{
  "n_layer": 9,
  "n_experts": 12,
  "experts_per_token": 2,
  "d_expert": 144,
  "activation": "swiglu",
  "normalize_top_k": true,
  "balance_loss": 0.000527,
  "balance_bias": true,
  "init_std_router": 0.0209,
  "vocab_size": 8192,
  "norm_eps": 1e-07,
  "tie_embeddings": false,
  "optimizer": "muon",
  "lr": 0.00918,
  "train_tokens": 429800000
}
Below are experts of layer 3 (counted from 0) of a mixture-of-experts language model. Rows are named router (the router's row for the expert), gate (a neuron's input weights, with its number), up (a neuron's input weights, with its number), down (a neuron's output weights, with its number) and show model dimensions 0-159. Each number is 500 + 25 x the weight over its row's rms, rounded and kept within 0 to 999. Numbers have three digits each.
Before each expert's rows: "comes before" lists some tokens at least twice as common just after its tokens as in all text; "mostly gets" lists some tokens that are sent to it at least half of the time. This comes from a sample of Wikipedia text that the model never trained on. Tokens count by the router's weight.

# expert 0
comes before: "\n\n", "\n", ",", " and", ")", " The"
mostly gets: ")", " 2023", "]", " 2010", ",", " 2016"
router:525486537520509494488531489531498526491538480473459472502510495484465466471503483481516480541468515499536557493492545499530512471520502502520505526446479492527447494481483477549481479552491496477524498468489477491492451522499495523491544495464461487485516526528521515509519503523483494478471534500527504510500509505466531532480526501468512502489526509519509530490521452510504542446475472471487442478509478507495515490505474478515421499487495510503476523508472566494534523504493499
gate6:505486539516554502443472490518531502531487506484485478484487485507519499489513493499502504503478537517483506519534515516513484508496534507471543498554456522494485487504538492505474526532465456499515534479482526472497426517434526503502494527501521510521469497519488502524441475493535552541454530526487484478516554510440477494531481475502474523485533507519503473534507519496488489500504536510495477525467489511486507519537507514491499502493482500505507465518521465521471481470497566
up6:499541507506533530494496520454499453512448500491459457494487528535514532465445520489542501506542471485515489499476513509497467477517486491487504557522507474478510517489485494451485501532504536464476541504506501474524519566520482526538453494543497493458500517537474527516496457491479479470521490532533459484477496519513490508529472542506481478479509476514459499487503520509504498515560501507486503475521529477485525494504507488535531529490456511468464505487488490528470501538512511
down6:482479509529487539499552482512503536467502504498497490525514525456494483534525492529520497510509531479530487519471493498462520495503522471502481514505505483518538534466512501496520508455472482481542520487512470498532472477510472493481446480476485504553507495459472476482467541509500487423495481513501542466522492469508545521530453494475500519501480521508508503487519527491529536524473517461485528535581469498501503510497483497524493481494518494472481522507485549488507433482464494
gate7:527519499571491490513454565472491499484514513499499500491511498504515516495515481483480505463439507514501512472518483550546492492513511474492471529484480516484445478531478553474454505535484489505477461467483520505542486491436532485499495525480492513529522563531527514481513480514504475501512522472471508490460527504471494480530515457511482512517533510489529510475456458491500522517470515482517540485489502498518483475465528536453512507499509494499534490554529501485495512466504494
up7:561534515523554427480517500509530515508504506489497497511472464538481501464492485517486529482490515490525529502536499492509482494495516534491492517464468496493492530492517542497494473563495450529515466526514516482532530448463505491522498533438528497533487527507494499481486478534491518533530491450496507514492508484484507488503495464522499549515535516515497515471464500521491516483508507506485480466511486487518471528499465562444493502493468496471475501528539514446524521491489523
down7:518513545478501503543482461493591514486497508496501443500480502469478478496472547506515450498480463508520516517429516480484496541506522524454496471499502517484495501459483467516521490562560507467512507472475487505519493495540492513462492543528491487507495496523483494507513532532466493494514443481566497485480489505466478496537493522462508533495479545528515499481494526513488471501500497494517511480525478523486516480502532484487531485508519513490461514527529490500493467506490482
gate8:509516502517540517480484484506495523473485452492478514468493520479485491519488489497528525501487555530453488522481495490487516493501531526456507464507498528541511495515501474498492446492492512511469516516481480528488492516467528503510518496462497496515532481448499458484540512465535516498519537541504474513482458556516473516511474478426482483481512504540560485511503541484469541525515494471527508494523484489525489461513464433496495491542485536521489497477552477500476504504469486
up8:519489445489501518524520469507533488454516495547522458514536529478535504470539494518483500488473471504465503489487474464497504515529492467473483499492501476534510484490473448534543456498474522500528508518518505540534489495511463454507510518507508488506544521513518486522496498469535510517514478460464502506487525524523497537501484464485457446496503555550488487502506495487467532451491460486512469527465480537481473493528499481489507480521460470520491546523513488520508509553516507
down8:521467508495478529464463447514500497519492526525530517513488518500521510477506493530473462502517492512512506494511484527485519559496513483536489518494520506475485509519516538435467490476461484495498484496492479541497513495499525508484482471497529505507473550530488532507539516510479508503472524531520516529519468511485506462478493474528549498498462496457448548540480466488497501475432518529583488481437476483514496519461475503516488509488529506502510506476513484486502534514510455

# expert 10
comes before: ",", " (", " and", "'", "\"", " was"
mostly gets: " City", " York", "ville", " James", "ley", " London"
router:538534515490471501536474534442487450498539489472540498460496490525491498489473515522454469489502496493509498468458501530523542491520518487486489514485489528533535434479546480492498486528532536504491495524472482531484499527504521526486506505514501461482460505500510518520514469467533475509517468482496519521487493516490479498528503453452490525513527496508495513509506479447486515504500467531467467495462475490516573461503477500528476475455555507508482505518493483516514520548477509
gate27:524501485457519505519520473508464486496484528485504491532494555514507470560512496490516524536493480522539510462489530461487515519558470470483476524493502489501561500469504500516492492498508506523518487485498478499514454483509495545498492523485493538504458443530530553531479471503558505523489513488515498505538516481487493510518488514498500470492479519509469502436496467503547528477463504520503526464553479456482516507529504513492468523467463490488521486449509539508459480504482501
up27:506493528492555476520505529503507483510514507528517572504512518536482484549529531504510509467524513482494479451517490477504528547494500472464465513491534489471529507461537476526514496467497501526474527500509493557508514484496540498500485482470470553473492502473504525516496514483534443550502543499487496505531505473513481502488510522490485484467454476483471506488505465509503527516470481500503523440523500473485494556505488518488496543503464478481522441530476489466488503526465483
down27:524511521489492481480450499523474504500505519462512512518503528505528489529517507502533479526484504556474515498547489521452536508493486478506475514534504542514497493468540525511493487486554497524473532513507528520514508483496514544490506513452502527486483478500527558499432515503485458542528501474491509562506491488528507518466478514452534487468460486484486483439523493505475503499484516525540515529488460515517486501526524506508489488449514482518546477458479515478460524504480477
gate28:476497538497471470495539476517501517486509495488454485498501507526506497507478475466498523462502512462488532499478491507508518533478470489515530487456478514508459500482522518516527501480479488479481519481502520516483490487569511542475486535476505500487554487495486505527479523521470525514499521505539492459487504478498503513513535538452496478537557518497528529427531525514517514515460543482458522489500468526521503513488537510471506521514484527517471491485474509491493470463588463
up28:469518551488479481470536523492501481506517485450493478450487485493496486531466499465489531487496520507480472485513520523539539502472531519512511518486506508507462478479508496514549433470471514499464524449487520518484473485580474469496498537526495475497521489526512534524536531447473476493534493533524503479519517468520499522570511519507490513505547549514506489475492533517459505492483499479482518496482462494497483506473519498498462485526483520512492491497459479470519492476529497
down28:466498557518511494537501506504483545470485468503500526484491501506524507545508485510500543496531527452463500437520498532503505516488471484522544503513518532486475501465483525526533490473541486503499526501497498455487504432475531478475493514522482456507512477496479531469499527504464457524505484481520484501472523518529520507507502508463519494494521499532493520480474562520537496475527567501511458503472504514528521483485514509471485486488522489532455494455484492473535454518540486
gate29:483477553465463468502541472488468490509543456490474526473502533547485503540502467482478499470486471494498488512451500513535500508515532480485474490505519524519470523500517501525529522488533515511504502530495508491478487542453463494537482548518497470550486510518492529518484483529496507483465509484507493497507525477530499511510514483515448490450519518520517508479450520492451476516465534511509484544528498516484470547484505534491533533517487528491443483526507497491440489541505510
up29:495481509498516528561512507489500501486459522490495501508489495483507509503507473535522503511496523517461511495578505473507514530486482532510507539487448479485499518484492461513469483535480486495512497491485459522450540480482534506468511447531533522474490524526477454504512511503541517466514532497478499486508461531520525534509514545501494493485507489467493476511492476543521492486520498481444534459494483495532517467515505465526468453495510463513512437484467476524567524510505501
down29:550476486511527495513506482512503477471475521551520486478486490488475493537496457504527496505489458502491524510547489506472468465441503541511509554507481510460519500460478450496474449483472510488527538499505505523471530453515550515476472464463539530504539510502504504532510528536529521443454445533486478484488496513504505490481470524496500509503509499486545510489491458501514501519487496489484489508482528493505543488494482521520511523506521485466521518464495481502553500473475458

# expert 8
comes before: "|", "  ", "\n", " |", "-", " 1"
mostly gets: " |", "  ", "|", "\n ", " Nominated", " ·"
router:518531505486486496464529470543547481489538525464513463526468457509490533488524488476491509477482512511496480515495538528510490486488455501469466503507492506487490534479449505473511551510464544458545525493502486517496533483493470464504493465485476483520507539460492519510531522517508506523448531472487534485528511494511505474500485525504492448519489442533491491472506456486534475504521546496495535516486459498521513517500539449459488483469525507463526490507526512468505525475490479
gate19:538468517485550512501511522507490468526503494481501550506486454481512479487523509535493491509500494513476512476505492468495493480516533497540442494498515500451490486534490538504506530464552503435505523557482515526492487482511500566485482469477487468549497483500530527471489432531506483494450527473487503496519517500523509478512494497509487531513548516464518536494531507519472469467517484521490541465510496492477508460471471483543506498515516497529510522448496517476510506507510465
up19:501485491504516534500488513509483498451496517475536458511527512527486487544478511512498571472491497499491505520519497483556535494456446498509511523510516501533477509479493488474491502431483505489485455487554476467520493481502536482530469507525505523498481519508468429561518490497566538492523524519498479502456510475517482520468511507480464520511437493507479489497496491488464479526461501527524488521507490501502494506524516491516489470532472521494469515502472451523514518501508539
down19:503529490502530517484497530477535447531470512522531519514467546478509554500484522510520475497522444525520497507517507512513492459520489501493504540513500521507514488495475476467515459503485492506508500494487544434457476470511532522506481493488490465493461510476530537464508518534504532567462487457488515483532495495503502501518533519546525442519483509492472473481485498495500495484485494493504492539540458550481464519506461498514461486486477498491510506499507457551462488534497479
gate20:487520519498480497530535553478504463465498483502532481486531475489513497527512499476537486529490502522483508473542497489462486486454454495547544534480476501512531522458512507558490527563532514485522507467485524472455515540538479505527520500510478515510500459518527543522503512499463501459524512482487491484549475524482488491500470503506506479485494493498479476496472492471498465472467459499507524514490493541486461524496511491501464486494491491482524456499555475482472528511545548
up20:500487521467496536537436498514482547556490497498492520502478486469452490468463525525500512488502535498503470520524525515505481515517535549469511479486534479540494477489505463444506458473468517505485515515454517524504497490456548487464509513540508494474503486478521505513460530481553484462507477512499489468459527497538470454530546508505503526454499505479505487512517521545521509540531502532517504547546511479526479501493493502506509519516491497478509493497500478485534462480497490
down20:512514505494475519476543516523505473465496494520530470514526494495505531512482494463531461478485506522515508481476489525525512513479524445495498515476469487567539498473539471505494499491527484519510484555454503495487516486450487516495520534559490519560516510500505530494486481527461487481509502528477466517476474517498516502500521447492509532508514490504519508518502467464468478477519516466461449549481486529449511524506503485494502446529517437473513522499480521496502524496534538
gate21:475510539521492519529499504492516552480497460515497502513490538471495491490517464530490479472511452495471509511516487441541517471509523479478493508492522514480518494468505479473461448500483479518574509538513478521522524515496513523463490477509559510511514536500524507482528496510503513534473445484489468504497515495497455554506489515516473458508493485441496507560478496445494518473505504457493519473464525504506518518506505534517530504533477535496492478480461477477503536502463491
up21:517536479530531549455537483473480445505472476519469473494470459486466481502499489565501487493507518488485513515484492487505534519519474520506499510509511510481535505458518474458525518462479479504513525485543489567491463498445466525550523495500497464465493485528514504481485524537527518527480543497463512483504503499494496467501482513518490463499529512529522519442473539530482506515492488541510495538539515500550460506516492505488507483483468499520509480465489475516496482517471530
down21:488423468543486530481504476522523503463503530466489455484470512536536496502496513515493493495526462473521481466495476503493507509502493480480536539515565507481506510484497513480515488492526476485499487492489517519510490491499512497513476505578494487490486455506503511490508479525522506484488480532489504499503506477508531526510491514447518502509525498502456533491474496459458543479557504533497499482480542507509513474485486540509536488522461489568464547477483505500443510510559526

# expert 5
comes before: " the", "=", " a", " his", " in", " to"
mostly gets: " to", " with", " on", " in", " for", " has"
router:522457538519517492493475508477466517505487538519515511476488481483552472495452530464524496517493511503515501523508478493541453480533490531524470499439538543469473507505517469456505495497531513509497536501498486479505513493530493456515484526517510496570516548489520510491496511541482489476549479508468505498495505533534492491494513469504461515464499483452518483504494467511457484511475499531527496483510520479497449503493484453503518510495493528567545500476530453513478504462481521
gate14:519459512499481460478473492496483559493455522509527491487503508494520477519471517503479553528531507467494465506471511484463496504476521497478477468530512572525541457476534494497487493527526463497477523500485519525506502487506501466526518543434538532543492522524511532474547509506504503468502499525501546518488462480486471512513468475468496500507473500494523559504482517489502556528538467454510488495482497505487525472510481501492495492471481503526492501503484501433478523509518476
up14:487500508477501492510509497466477525495483507522504534518514493464443538480470516528494514523473480452506527529542515461490477469512471516480491486481460534516497533508497464505539520546472531510529498494518452532484472486518501481547486470538485528506486500503497502513542503455534506509499504501491471500485484533507422504463465483498506460480492508517495516496479513486486493472504491511498455493486498484491506502518561446533491467500555503500468500570501478544542471468504517
down14:567507481494513484513516556466534480526523505493524441485561494484509494502522501505490510448506469536521525508511496505539489533467523503509488541486488525492514528467484465492497506511487520437468482483492487471492496494485476508474479469486518492486492480481516493492508480487460461494509467481509547466471465558486482497500477479504490473541541466532502498532497483542534498501486508531545495543521524467516470485494468511495516543482503507520548467513487510555504489452495495
gate15:462511501519485505505499503511514489504450508464492516527486556515542518530519495514472551518457517531462519486496481496505489512442461525506516513480523482525508475474497463586537477452501451486502500494495477480500504532503471529521507441483463532479496473477505455478514478477506492492509482516550505527462511462514528478505519546469522499460466523487505506485478462500476514516523503528491512472529525548496539523506495503483502515520486480522489472505469465492527505541498513
up15:508501466538454491506490481479453474501414480487499504524484494503482485510467482503470533551478482508488499500509493515489525507489482478485503565492510517494499493492497527537533453497449479496490518480471510531499465490522456484529499524532480509517538468493499498479540532467538515489476516504522472494479513492516528439536527497483526514497514475537522437487499495512503568530484523463463480497505517518511476526474523545499490494488513487498521488508515442474536510526520492
down15:481496498524506495456512497482524477521484498479537502505526535472531484501543536497476531531497481442455499460484487554543490519473548493537485520490549469505530511478465507553511505498476512485476473479469528497512451498540472504519530516525512545486498472501470504471563488500437504547505516501519494474461524493505479527526522493461473483486484492550475503497474505512523515507501544440511532487523491509500516503506528495500499506524508446479497474512514487491520496472488504
gate16:485514509483528540522485484493506521496468484470529522504461545477495488524494477508469536527481511490484534500465517541465508522460510509518494537492522537537535425453544499501488478531509490476479497541502500512503521519493513481510451486519481495485455477491497459511571517481520466481483471505495492520459496493483461469510527472505536514552490489466480505493493481501493466477500502475418505501502494524482504504494490491508547471463501512498507493549507511473545477507480538
up16:505490522511493527543493481487514473485473494489503518554457564465519508537500492514529484506482530479512411517455476507482503502473470526520534502528486467534498490541519513497525497511503493494525509487500470486448525481495532502485489480506478484492479509493522526466484490467520497488510489433511504514462533470527525479530513497469505509482486482486486541478479473532526453531531480522506505484536488543489539465486502478528501542506486513485494506563499475513491457490521555
down16:490507494465455502530508497503519499512510477525521510501520450500484454511543530515514484492494461523521476523446495545516491541460493509527471527519469513499538462485519503512510475489464496476490497483472526526475505551487499479496542514468478509477525511536523504472510482492520485506554516482510473563488501486538433477488475519475502526501514496527478482517479474519531480489488490458477473492501474533513493470517508502522534494494465519471507468551513473541518485478565544

# expert 2
comes before: "-", "|", "=", "The", "In", " The"
mostly gets: "\n\n", "\n", " \"", ":", " (", "\n "
router:509512491490517453458516471524481507487465530494453521531446449487481509501512482532501452479487487504488488478507515475461489511539448546511457512550437453502522528523517490489466488510504523492550530492507509479522493468502487525521469498495493510474535537483485535522511509531517507514493486505519480481514493502513513485484497520506528455513461563528516476482469503535509507468524495485503511481516534515480495530503499531474457530517478479530499541513488549460521526469527515
gate19:533482549486453497535472488536496436498504563505494487504512479510495495489542493524481475522529521511471491493496488477516492470499508551521500516499503505502497484503507495523482499506489514562500484509517495515507455496492485554531536470466560499463493534460513515510439520492413540486481504512526473500505537491548438468508483536482475522512519520466525521512487472510508486478544546501485511502535495528468512496478491488506505474515511526534481482499502486491511485474502506
up19:481498496471496524466500482519509512526493478476539460546479507450528526483534558471511504495530484494515500502534507505464506531521536507493530471509530493484439514514509497498506509487485471482475544521462483492468461496523496506491479500507489534515517460515502463449512487514548503525488502467510556499530472529506494513476476462501490531481482526502499520528470497508503520463502531470466489497470487490513423510540526462505536510493535528475509537472479469466501533557501497
down19:519532477498500465549470488526523491504492468528502498499469524528517502475542509489489497498488490402542498514508499529495520540485492466482500496498499479460452500462494501494546511518498471533502529517506504517529488529482514460565487514471503538475510514530493450480473480522481511491475512459495516472507551476494480488523489505515465514508491459500515550488515499540454519502526492469495518468478482472512483483438505523523498527488450545507547500515513492497496513521509529
gate20:559559481475503482488542471507489505483493478511482507471486513501525473459496508530555512536464506503523489507449479472539492491492513538496516528508479472537520480505511465495545513484534546494476511490497514514494508517543466516506472512486521495533501504462460540504492502504513491528521427529553463485528477487462464507517519496482471478485465485507458516539476478502488491446510481470474514521535527501499492542530489457508481484502456474522519490506471505524505536501499514
up20:497512530511498492543522488499489507496498470511475500534471532475474511518480481518453553531515550528472533538459495442476496479515526531485526520527485549507474473453478472475531484476478508470546505487483495531539491509499523486473471534492454484490499515478479481464498515512508471493552498480457472553477521510481459479442471508537513486534478521526518488520515486541510502485486526488500486485512495487519519465539513518502481481509491505496496523519551525495531456509482522
down20:489513505478537523526510474492511496548470512485490496543494475531449502500536504502463477470509452515520493511542470492491527530524508504484509533459575500471520496506515473531486532481493503548512535517482489470485470472477468491512505522514520477483516501522537492500483483518469481499501474553483494452522516505503480531466486474466503515519513500482487505504496507494530481508538454507488531498520462482533457546512487469507448496527511479524545491473436497508443521533496530
gate21:506517552478481497507499557485480488552456496524483546464522466531517493475514476497468500572529521485525477543482518470491445547542456487494512471502459451470457491540501518532508496496491500472501489502459477503497511517493511483472535532493528527507512481526477463547462461504511478502525474503491501536539510484484494503493483508482466519503491493500470533478507523497519485538483482482512516462533499526564504533494527489500523499482509510519514509503506476463534509489474501
up21:502482486503510508495505485518479537499531499582546479518489497481530498510477529524480478510488487521544479475481472481521496524516520511486502486511481560463504522490502513510510506482467467525496539475514498535507475500514459475482488490485507472481497513513467527485498499478503543528505497518546507478464475474502493497507484472455520462525471506539500472497481488448459526516519577507540534525493492454537483484527492507470498514466501474466527560529445501495470474533499527
down21:491503483518482529477524474525479516501447491519503556519527502470520510498532500504475508522496536515508518522474517512547472526519497484494464456521450489501455500503558521482505465549492505512498518488503507473521531516522487503483492490497521487544472473520522464501462536504481535505496497526452498502502517465475508511451469464485521517510479480507484496487512529490518519544472512475531502516511469477544436497498451487499478481473503490544522511511458510439500551506453537

# expert 1
comes before: " |", ".", "–", ";", "0", ")"
mostly gets: " 1", " 0", "19", " 3", " 2", " 18"
router:474469528549521499485508527501534492499497477497512507522542531529475464489462485508484514497449485491477496497506480485494494515503513486463543502506515511476483498482474528519533550489462497472484502495457486507496517495497501498460493461500520471536520463478505469476493479454465486458501537520513514544468510510509501489475489518507516523551483487553511475534528516488457560478554523493478474516451493474514480468531530485524468476496439491520546519511543490508499527534536502
gate19:521472493475514524487509531507488526481538470476477461505506524481507475441533452495506514518502492479490457468514513504492515497514520533535501498510490507487460505521503504481482465499514493546531494468494466517458494514500501475517489482535473537482523532493516500522513502520555517505480477489564456473495483467494503476497487542507497482526463508470484510537481488464464542468493565544514539490508527553486491548475517491491476490486524534497472503492502510449552504499475450
up19:482477458511507493512574451532483496525504493481491486470585519516471444508565477492552481527509464503494478491554512504486513496513450490518500500544478509494483454482510522496554457487460489551505513485515479514516486509450502492502484488527462513518531537480508507513543486513531504522480507518507475489504492462518498490486488509533497466536446496495470488484491470519475499515478505472513496462512515499472497506488472519518499495479494524530461503514527474482490516540486503
down19:534461535535532510506454489483443510479515505531551492527517507507506526480500468457495477528470528488513495514516513516485474539488499463457548497482517482486504495477469477543483485484465478476505490519491484478485476507475456486498501473541507488502554483486503475487514511469494477518515496533526520509549517501518496493491506547556480497517538521515501522524508515490485517504482422509542513488545505503479517518512493521459494506500489435517495433469477540494500477533499519
gate20:457506498509506501589506507492481490520503460518547491497482508511556471468517556479511531477537505495502543466489490493490506499535492508486513517496528525494489529505483501501481497526496541466492474489502469463528477468478497535477547515447482479545484458453524469502547490468496527456474504476520535496490514522504518526474455481478483450472476512472501527479501510471503466509469501527519480489542508469521477504478518484524525515504513513509510470473468530528518477526472503
up20:478536552472476488569488475503468479514488486514523487466509466516520507447519524476505502464505501481516527483531494505458505474467488512498524452492483539535512524510518476509446513499507539516470475495469489525529478473535465497505532459488486531537456499504486486520542494499509515507474479497557514502512516508518527523502459484497533474493505482486516529479480481501474458511466516525484483467541463488475507543488521505536520459512551502488451487493465555519492490508504493
down20:518522510526477469519500497493509501511497477496509481482477553497539518513488518480513472454464493456471516508534516526502457520462518518445486458504534484537504505555535470536465455521509491511479479438498500483503501523505499486505533467497479520536435492518489520491540494491547476542572484492464508506487485462494498524494491506511503508474487503513477497486495473526476515456485494480505542478492490501510507498486490492511490511528487505555541466505467505515500451510546551
gate21:519498500475529487479482456555484484527483490495509474505487475508492494478510547532508505479523525478509519481500551545521498486478515490471499491498510504469526539510527463522489498476476490567515472518467526489469485461497505494510458435493478515532482493503554450497499499544515501543516545531504496475491508461506515491530529495507507498453517504474453511515493527535525483485453515518525473505493445519521472534472492477533528469447507491490490501479555493528480497521517488
up21:468486522466533494434492478517517459531491469502510454535473499476488571487510511515508492488521532469464519481452492540497465490465492459510495498517497514488499538512519512503477535515527504470481492499467489506490510508464534511523489470506491488507462451485515432461513512531516490532491514480523468509511513515528521487533545541504485523513513506494497470531503516485499484514477489518527510520427510535487526530488532497521561495449508494481536481474509475523464517499517509
down21:490516462502461531490507533513521525509489522480502500535488477497510511489494487480481529493500498491456511504495533488476540514514555502489494509494494473506492501534539476501530521503505521502491476494488471479545427506509503522495477518501496564519511451455450493460543510511551518471488497522509527442530482509495487505524472506498477479458470546494516479507516482512527557482482475480538491482521483547485481499471523512493459475504478460495479529543517547477490468505507558

# expert 11
comes before: " the", " a", " to", " in", " was", "ed"
mostly gets: " was", " which", " and", " were", " are", " has"
router:518473512517513495505501488526530491538506521540510516487522515452533492467519530507548482538548553478521465507526533509500502539492473516510496524463486515496453479535455487492480510495538500518490516539482515473502476487503514469505490541461520513500529520497479477477498507527462482482559469484544497468500487488501474503505507510522459484488519519468510501479488496475469470494455524522542513490528518543524491493469433493481533512534467503472466488457532476535491463511466476
gate19:482502493507524498494500526490490448476513499543530517501486516527491485457490494515486510534501470516479501532481500527517489544496531525533510524505496475495432517491507486567513440541495514499458470534501480493466471511487504531487542496533492498517525561464500472466489484459508485500515498540477511468498460528510505478478511537476523531509493496494495487562504481508488488525468503508488522441515492541487486438520501545451491481490500511496535476552486499494514516465517485
up19:534551495503468485544482524508519497522503464531516486509519516484504473470502573501518460505492498481475476488498501549535457508496487492483537466508522465521537462454484474504522474523461498520500493485499490477490488493501515476481566468485496514462522513517500506514524431488503479486549495505509527544516501516515490491502540542478490501478494507514510479506520509550546499490471509508486478480489506481552492468480474552507485507441469507517476491531438510490466514476488513
down19:478530474512511539464457520471542454506484499481485474508491488507491532503465516494544506513542495545472508519531486514507523531485477479485517497479509448447536524504483552498463490506539494506436548492491493509503526500502480486554505529533514473540509491515479493481503501520483492509479525531459487526544502482505465464521501512490523500483464477470483482556446505473507458501484461493524541506498530522499458499486494511528515510485517540529487498465506477527460500470511518
gate20:532486505483488532534526473470487467482461523496494533469486482443506480496518534485517523524506501516528512500508471521521442490554522492463458495443494516531475531506491519485524511532512534539514516514493495560472526501492507502497477520473499493503465460523462480486483519480526510540541518474520515526526490521514519481510478520481506469512507503507458506536505515492488510480492490471546503516496487524469453500430503481493547462484532479477520478490501460509516517542536453
up20:471457480509530526492502534533487484499469535506490528515520444506495517491510486468499517562481495510496490488502503489502469494535495470519485509463504463457545519536481492503477452523502478452474509489489513478479458462523492498476472461510490517421536540514479533480470490486497486497507527501509512518540486526495488537516474508517517470574552503478532529530519511492490486478506532505537511501511531492517504535533475498469482505512474525523540487530544503476474471501503473
down20:538469514497569502488493496543466517516488512526487521505534516530476562467537498502483518509493551526492473508503473547508518510506540475459468575498471493462488496518464512514471504493507502514480534502512493503474494520480509472504490485484498508512522493484444505506479527503479502508501538534480511477471494505513521522468534473489468470516490503488514528544502528527516536476495491499463480509488492481534492474522414516536496491466474455478547475494508465518511452494479493
gate21:487512507525502493527479488522512525493458524526476519511472471510518528530541491482429477550483494508513505546460460532550497494504547505491521485531521536510508524530476494474478497479547535478502484504530479475447509530506517467478524465514477508482497512477475463505467491519544484505500498509503504523462469487503514497515530527529495526494529472491541544466523489522489505506496518505483542478524510521470471476446508478485522469517483489562484530510500454489458477464486506
up21:504473496510511467528541547479514509527492504540505487519548521491570460523517515495529475523449494519483524504478503498493511516541489480490486478535505532474500534527533477488472513499479487515508502509530452513499523487494522497496491529485548433474478484499499483469501463440501525462479506513428496500516556504475496516517481495518475472534471507494534530476528500516517505496430483506493470479513484521528492458482504478469451496528472484504487508504536511481480522508518473
down21:525495509505462502510488499458461481490520485505579525522488528517444508517482534480500521448539499542460472481513503478468521482475513504487479477503528475544535539516461492478494520547497475517499509484486480511461494521528522467478512485514505489497491473483490531522512479487483489530478499554447502529485528524493473481507468544492481524526482524492504515491528499454504486528532516482515486498506521515457484547521477445476485535501472495549499470532507518464488539479479483